Below are experts of layer 9 (counted from 0) of a mixture-of-experts language model. Rows are named router (the router's row for the expert), gate (a neuron's input weights, with its number), up (a neuron's input weights, with its number) and show model dimensions 112-223. Each number is 128 + 24 x the weight over its row's rms, rounded and kept within 0 to 255. Numbers have three digits each.
After each expert's rows: "comes after" lists some tokens at least twice as common just before its tokens as in all text. This comes from a sample of Wikipedia text that the model never trained on. Tokens count by the router's weight.

# expert 10
router:117128173158116134149076135122134129124162112138130159157136138129124165163162155137118130176155118151156144168130103103085127136120166174161108173121143135134101130106134057169075088134118133141099179131137108144150151127123110138124108085202115128188122075128144139156129155106104133139104138130101119115128189107117122132043088140085
gate3:125097140139143129143102155123137150128154128127150105150141114108176190146154064125143080119146170124121154103113133140093117177180109097119136134108181114134123077127105145099184115122122117134115179126086149149160120103111154113123169140157142121124158144112090129114128127130181154158166167110138087131153119119108126133094108096126
up3:132103106161097099136130117149088124148171120119146116122115103123080161125104077133134148153102144111125138110104135132147111154091138120128136112125125131128119112124087081124132126129165120136139138162133119131124136154136117124063143090154129071131136126135133114151134134087102122165127134143138158117117142128081157093115091150131
gate4:140125115113122079061135152141114123127126131106121177114165123142099125126090143124126122111147143134056118163169163129166141100124132149114128106143082158117160103133184103139134125139173139126137115138148098101135127112124135075133117189119110158126093142130122112125133142162059112086154125143099126107093110118132110084129163078158
up4:162143139138111107087106139161083133136137126120144157119166173163077091137164154134100129140115078103118137177153116111114156103110150173179116157161091154130137122091156101135098106108173124164092165178146116118117087130094107124142123077179087159128133076133120137154113138150078186134123145118095140098110170080101114096095125089128
comes after: " the", " of", " in", " The", "The", "′"

# expert 23
router:190083150120091146131107123131118133136096149093133081152119163076109153120147180120102135152136105114144188147124129131127108117113107127131145154154137144089137156121147093130132136096118115122126138118154111128126142116124138130128112111150124158181163135141157111165150108141133119158107162102162129139122141106126124141152112152095
gate1:123140114180081168165133130107139137092130110125105134129149150143143119128111105115138159120114133110123139149132124157102161085140112172122100160104137157130136152147116142136137128103096144102123120149125131126156100109100172162118073158120109130160182138131119119160122133153116109140157087146124100155131142171157166118125126146149
up1:100109131112157102131128108143127089138145104094134135136144146090116156198114089171136174125140106162134092117146077104151115120138134122076096156135177092136113109159093119139130130134103161122133148125112079125132093131118096144123159129088103151147120132161129118135134123115124145130106132108096151159149164119142156133133106091107
gate2:148106167122135154140134123158123136146149141141122114156130121147154175130117130116129148155165166147114199142120100097142128116118156143146125082074121151130091147148169130076119135106132150150138146151158129078136095116120159118094145082121113164097155148134112093108132135118132091069128133112160128132160136135127150123105137131166
up2:160168154109170117117185114135101142108141094118107130152111101099138182138118130116088080110094116132143061144103120085116117115079154113109123127109124178156116130111087144110106123128132134114127109122094113115133153157130100111114105137087158095103104165097097124106127140154167109093130119141130131142088111145152099100127108120113
comes after: " the", "|", " The", " a", " C", "The"

# expert 17
router:140142123145108136153096087088152122149160105111116132141098147091183073181128170143135156155157124141180149102131105104089130107115129163193120138140142161136190195139082150159119103141152133128087134107128121115138103138119138101154127080143142143143146131104153135153150128082157114117128113152096132144131175096119129155151122144132
gate1:123123147125132125108132109093132139141123107126123113099128067085107094149076116125132139110119107130097123109130118142146113126130079162172103114118167171134137138135116160172115101078112127106135148123143157110107129148128107106133157111134140118127147122133130104083097127127129151155159151116127155103119125137164122173145097127170
up1:113123149153130102105115085129084158138100088138166098134131144130098161146085150080153183081092137184123106132128181110106071144104089141139103131097111126132135126131088121217120139147153137103102127150064123144130116114150096165121150092147130125115141131146084126096175121147116097116153131120117150142107164122123144123156121180156
gate2:109122158134154112129140104092123102112170121089089158139102101131149104146109152136115134139173108130137150114098103148113120125122173124087150109128167126133156113144130113090173122140097126124122183099156094135131133126131142138151165091156132090125107145135123142132143095093119124132129128118105116139141139089119109122136134125134
up2:130160125101163129138135119092140064110146148113146125122105133132141122088152153143110129123087108146173138102120124093134128105122122126148108204115149130129111146079106135156131121170155123122104124141151091153161097141128074105103159067126137125127136082150141128122114096128106101126162121121108146145133157117072105159132060152121
comes after: " of", " in", ".", " on", " to", " is"

# expert 0
router:154143129128112113132064114118122179153158115113135141151134153160139106126083126134154109136157088112185164094125120135096141113107112156131126148135136113172147171126077129147085153128144101151113162152124117090152094083148118144152153104120154167110171101124136150133137139125144146152127138133122129124150177103149148209107120151106
gate1:120102165124179163113158130160133138130109135125113139139108153141086136127092152117134154087158112104107150157132142113080110107138118180157166195138110105131103122157141151113147136122157123150094093081131166127153162139121120174127122100104143140162126170130113119153131125118157165153099121152124102084151109120152093123134130125100
up1:108152143132122205113136146143115100113161117122149133180181111110136112153150136160138160118105129161114137143120163125134142125127118133090118116155100137110134124095134131081130109137110161085117119147127133114111136138128146135081134110150141099103116103120175130144141156136131091134091170136109112126113101181093126138133142099132
gate2:103121174186082157077175154102137155139152115137166123170084128111105125164115147111118133170148122147097094149137113139128158123117151163140126163097139109090152131098095121171118129121147145157125160085170118137133141108117156153157107112159156076073109140093137158118125110151115133100099134124126139141128169117125109160156090123177
up2:132129141099135143090145114135137126153171111143132107115121120141135102121114127157130143124102133133126137124122134157085118151128061116098094142102112179119083171137121096119123111159140161097095124087133088146128146107144126116080143115153113115065167155140115124090153098107150148149095128142083116141127123107085130127091137099146
comes after: "\n", " of", " in", " ", " at", " for"

# expert 1
router:144165125126121127134122138121079125185155112122164113146143158125081128136160163127112092152133122150151190127108118137110194102144145146143054138136090114124144169115135130109120110106131131154152121158163150108170122120113137118114127132112136102131134118143115146153156149132152141178098151108152114093133118098132136126165111128158
gate0:123102154123081134128127106136082091109062122135155139127140139111115166145151104186133122149134150085122118140137082141134114074109126127099150166097152141143142094125152154098109119160085110158143105128165075132118134117070119141161116088133095097136124116141111114137116072115131116126160115090121103142088138150137133152113133174114
up0:108160164135175155086098156161138125136158148107120122145141136115092172110130081105104113147136150082120107158149099118142101110115160121121097100151098130120110129176122127125147139112162114115097116138119147139075168162168163104145150118124111142149112139144160151104160134153144124110159143167146131144082122151168108146117143127148
gate1:101137197177150118125125147114101160148161135121105154158094146145140099134121118082175121124081131093124166127153115151158126119171133138085124157091146184094109097103119128118093131105138135128158120098139098128153134127095121081153104110143106120118079161124136102110144149154155115167091137124134122149154135112095122126131142109110
up1:156069115137130127121125141105127132116165147119122148084129131158143123161125140138118127099142112101109125093155153106149154159116135147153176113113184157103160121112141095141119133138156125126132130111112177178084193165110149125119101129133095135109104126123128130147087191147077095111118124159134152079095155145160119140111098095138
comes after: "\n", " ", " 0", " 1", " —", " 2"

# expert 7
router:124165151181135119150151098104163117132129157126128099112153125129147129130129129124095166118145092167108146172099141078117121135145143131138141155115103118148127138105139105142096128104159165154117124144144182128143135106137101160145167099121117157143159154111099148139102115149098109137125137121169149105136153079146153160123112125118
gate2:118098152121119144116147117079159129103103123154142105111105144143149150115174170085165127140167125130082137100082180113128093087093129132122112147125105154128094151134118137145141138116125116121089098107097162172158180111142124130106151145120152115134140132124160122140107113134155069159123131121139162112051140120136103158108126148140
up2:137170117141128131138132155131134150139145132099120087120157078134129123105133126082139125162154147118141115134105129139141118112166143131131172067112114122120147100091112083172115135122159103147111101149122098132181166145103156121175132094157099149151103138149144126099126120069115146092127096154116121139118072068109149124060099084140
gate3:132130144134149143129098141108090118130138172088137120153111110149129177164142111116133094140143134070110106125139131133114099175120147123132121122138157146130080116097149131157089083127160125138118114155128121124153124168125098131146130146098133122115175130114111163141149121091103164098115121101175096084137122134160139172135121111155
up3:145148125140138100125149148086124117099114115135122124118110116140104170120134128151133157135102128098112120121124128170151160147187139108152096114121112123152184172135173154133143115104152076117131116170126152138141079119130147162121196158123142162150164128155126102157113117123104102118103076115156082146142117103152134123109131117111
comes after: " |", "|", ":", " United", "9", " /"

# expert 18
router:119130114142152143074132132142118178129163145137153103146126116114163109140128142111153162162148123096092176121180099093102167154151110133110078141125122145141154165108128137137116137116138098129117117166121141153129102114100160145134114149145128090154179126095139166124170118133138113086128142105166125118154151108147127135139145107151
gate0:141165129133134076142089088158106160150159137097082094106124131117130122118151078132161135125109143108103183112106118123117129154139155101106094122107131133092132133158156155113146132153093139152159083163119086121164105134125127104125154122098113109102147143123110154126130148119088112109146103122079111140104136146164126143116137106088
up0:110138107160108133108151178124134110131087173119102150109148084174145133178125169125096147141128111118073112104100185138129115132156155103101143153155115139148155107147124147077146121110115126129108132144117163153168147148148105136109137122145113121159129126126169116142134126176082112130147135111106140135108147134141101097136145083130
gate1:102099124153169128159136124111142171115086130094086165128115136098139075153131149096150126154144098116119138124134138113153087113118180097135145135108128138150102162096117122108068129130120112108143134148127069130098092116102128116135110131153083155135148120184133117118122122075093096135128139152122116138089137128126114146154149128119
up1:111076133107143102078119090164158146141122147098180067128083138141150165112126109109146176096100140162153157169102114152128113127135116090135157152119140145140155155103116141172146178118121098139125135141110145118144126110122144149108148094085110063111109108105142144101103150168084140104142098164104106130145132154087080105125130140128
comes after: "\n", " |", ".", "==", " ==", ")"

# expert 14
router:146142140157086113124102096116146126169117086112135098145086134104164128154145156140130112175123101113154214148106108111150112122111124137148115146093146152090144162118082122150124119060123111115127163112161179149145093125117122168131149115154127127133157115104108127117138084132135105138117119163128115104118170110118149096162095158165
gate1:111121146155110080154178145151148142128129137175156085148148155145100165155148149123134097111091134114118134112121104124146136165116134132119119142159103128113118120138102115113124143136153126144143139138112110137168136111116124151163089112101134148070110156159094173105146087100123108155132156119144096086120097104108156120138116161138
up1:086098110166133100104129144162139095132159129132107113106127170126108101146135132105154093133124102124136140110097103156155133090143160153072111094136155149070136123128152118134089151149118106147093157103099139122116079127151107084110137123158119129144103125123129143178149141118170082116164123095142134176129162093188131134139161119100
gate2:102111116125110142135132179138121120130126071118133158086139143119066134117111163125105145099122122108090107142114145109125170177122100141115163112092142100105132139102114120105116120098125109134167114170166160128132101106128113144119096169139122121113107089144113109151124143190096109115140137090130097107097150118121132143130109140121
up2:116154139122188131149109095089114103146099133131154117105116106120137142135100112113170100131124115162168115133093145107123118136123142141142136147146125168136136099154148155122172138125115133118124111129111161088125162105103075111052120145129149125113142123147129152163117146163141130101132140143154146088100139126173120152111151102114
comes after: " a", " the", "-", " The", " an", "'s"

# expert 2
router:111109109141118068116095109139134118153137128120111121118099117114119145143155106116169114138111144109145134143120128121132162114132183129125163137105126146095127111080120102129136146137140136127124141143124121112144103143121113096166138089133158150168142107108120147176159106123096116171154146115116118121122195110093113171139128124081
gate2:113143108144167100118134130096129085131127112113145134077115109158080150166113082123121115124104177152150123147108124130147083150167132165145161104068106163122146146120102160088123125134104150159153139192151113114163097119129121098139142117149134158101123151125113074112151136130123128154112120146159141153128167114131132176121122124147
up2:090110099150125088104115136096113090077100138116111142122098131143120156138085144120098134152152116157192085132133161130128128117093089159151102147173164131158118115148124105153091137124089102102124119121106149144120083131170103107147133123130167133126100147148111102160143133100136135170181153072144173159175130152136120113109149084149
gate3:138133151157130134095154088124147158106129073125097102114132101160120153137143151155159140087136161112124128122136152128121099133218128082176132153084126155107122157106120108135125120140110129139179127093091126091100109123119108117105095146141161114119125149153118183157180156146145087154137121132125149163166171126109130154143137113159
up3:132096080111169109161100102148119136102143131124136147134178102143111137128113113159172122117102125132115097128083123115139134109126128093072132151164103101153122125128124137105118127097150149199141168153126105116135139117137146042146139145143133138121154112119118118152102183150163140155137134142131146135115147130132107127096139103155
comes after: " |", "|", ":", ";", "/", " ("

# expert 12
router:161158116095114120133114126144041138147148123109137140134126133127096111141154165156151138146170075124188178059117120081125158144100120152127076149112103114161133158115121124144089153147142147132135157176116159089144098099109130154159133111110138119129135103159141142112113110150144132135113171140113137082143168123145176173145120133151
gate0:125077120105130140133100142099118132106113128127117158151138116133136118094163072119129155131155145162136193080093108092091151136125124143148159135118121123120131128138123085119126143146131172137113126119113133107111141131119102175113109145131107131135124108126133152146137138127181111108111132135121137102133144132096128121074114111122
up0:160103123077125148117127161113113151157117149138161085127144102098124141128139146129123107120125132142137145068133117116134127125121140109146084138151114166161149120112127113156132115129153140104102121113109162163139180115127130131131106127091107096153185101144154124166101107112138111117152122150139140093165184115119143114118145151116
gate1:160099106127128141138104140159121116118141120148158137110133134120154107119118130084138107150109095172137128110092110113124102141120135126142158130132143157124077090101180132125130096142095168123143081112103138124149144102077138130162186113108153122107085069123128107111072103094095086113117106118106126133105121102105187154127129182116
up1:147119143140109149142130111121108125135099077116121128133172114158128106128145139134118113125131130122145096073124143164137136110109100139118146123099130131131129135118096120155104157125118141128145149141091152147128144096173155149121143163108130154143104104134187174148117171131143116161163092164108140113150143144147127177094104103115
comes after: "\n", " ", " 0", ")", " 1", " 2"

# expert 8
router:105150171151112088135128142137096083167100118079102142127125105124144139141155128133121139163124109135155126143119138096101121113128105128131122138067104152121176103135114117098114112188153100152093113140138130136144149130097112138136127069163156124134145113123151121164148084135116155152117116134127145142126161145118118170182117131121
gate2:136170151087120122141119097079143093079145164103096118156154164166138098073131118082109145141103140122155129165124173134119127151123130133133116151127146128134129109140123157133114142147125142199183122126130123106137129142100158157088105134104190117158161104130106101135105142106119146136137143137139105146126128120116131110110129138131
up2:135113098153079098130155133148110087165136147169081106151149115078107107158145106138102106141139145121138080152097125137146066144128154177127111092148118115115119124108154137093150110120113080141127128127133143134168110122129106150173183107078061126143119158122142164150094124098141146147144100153137112144155163121111163110122137117136
gate3:127106125142163150130160152158115140165143118098135123189132149099125156135126135073097100098098158125130107154089125136089076128120131164087126135120101180141151131101163109126112157162112161115122137139088106122135114102149105124148163153082118156139141142087115105108104123140127107162104095163109140165130125137124110136149163131151
up3:121112112087140104150142127096136099084079135117082121122124111116120157127123150111127116153117100135183091103145185165151121109132146124142134125167113125144116143164137147107128104133179129172121175151159077154107113102125071162109159109064084156081134122149142183134115115123112110118134129112137145101128108126083120115120149125167
comes after: " |", "|", " 0", " 1", " University", ";"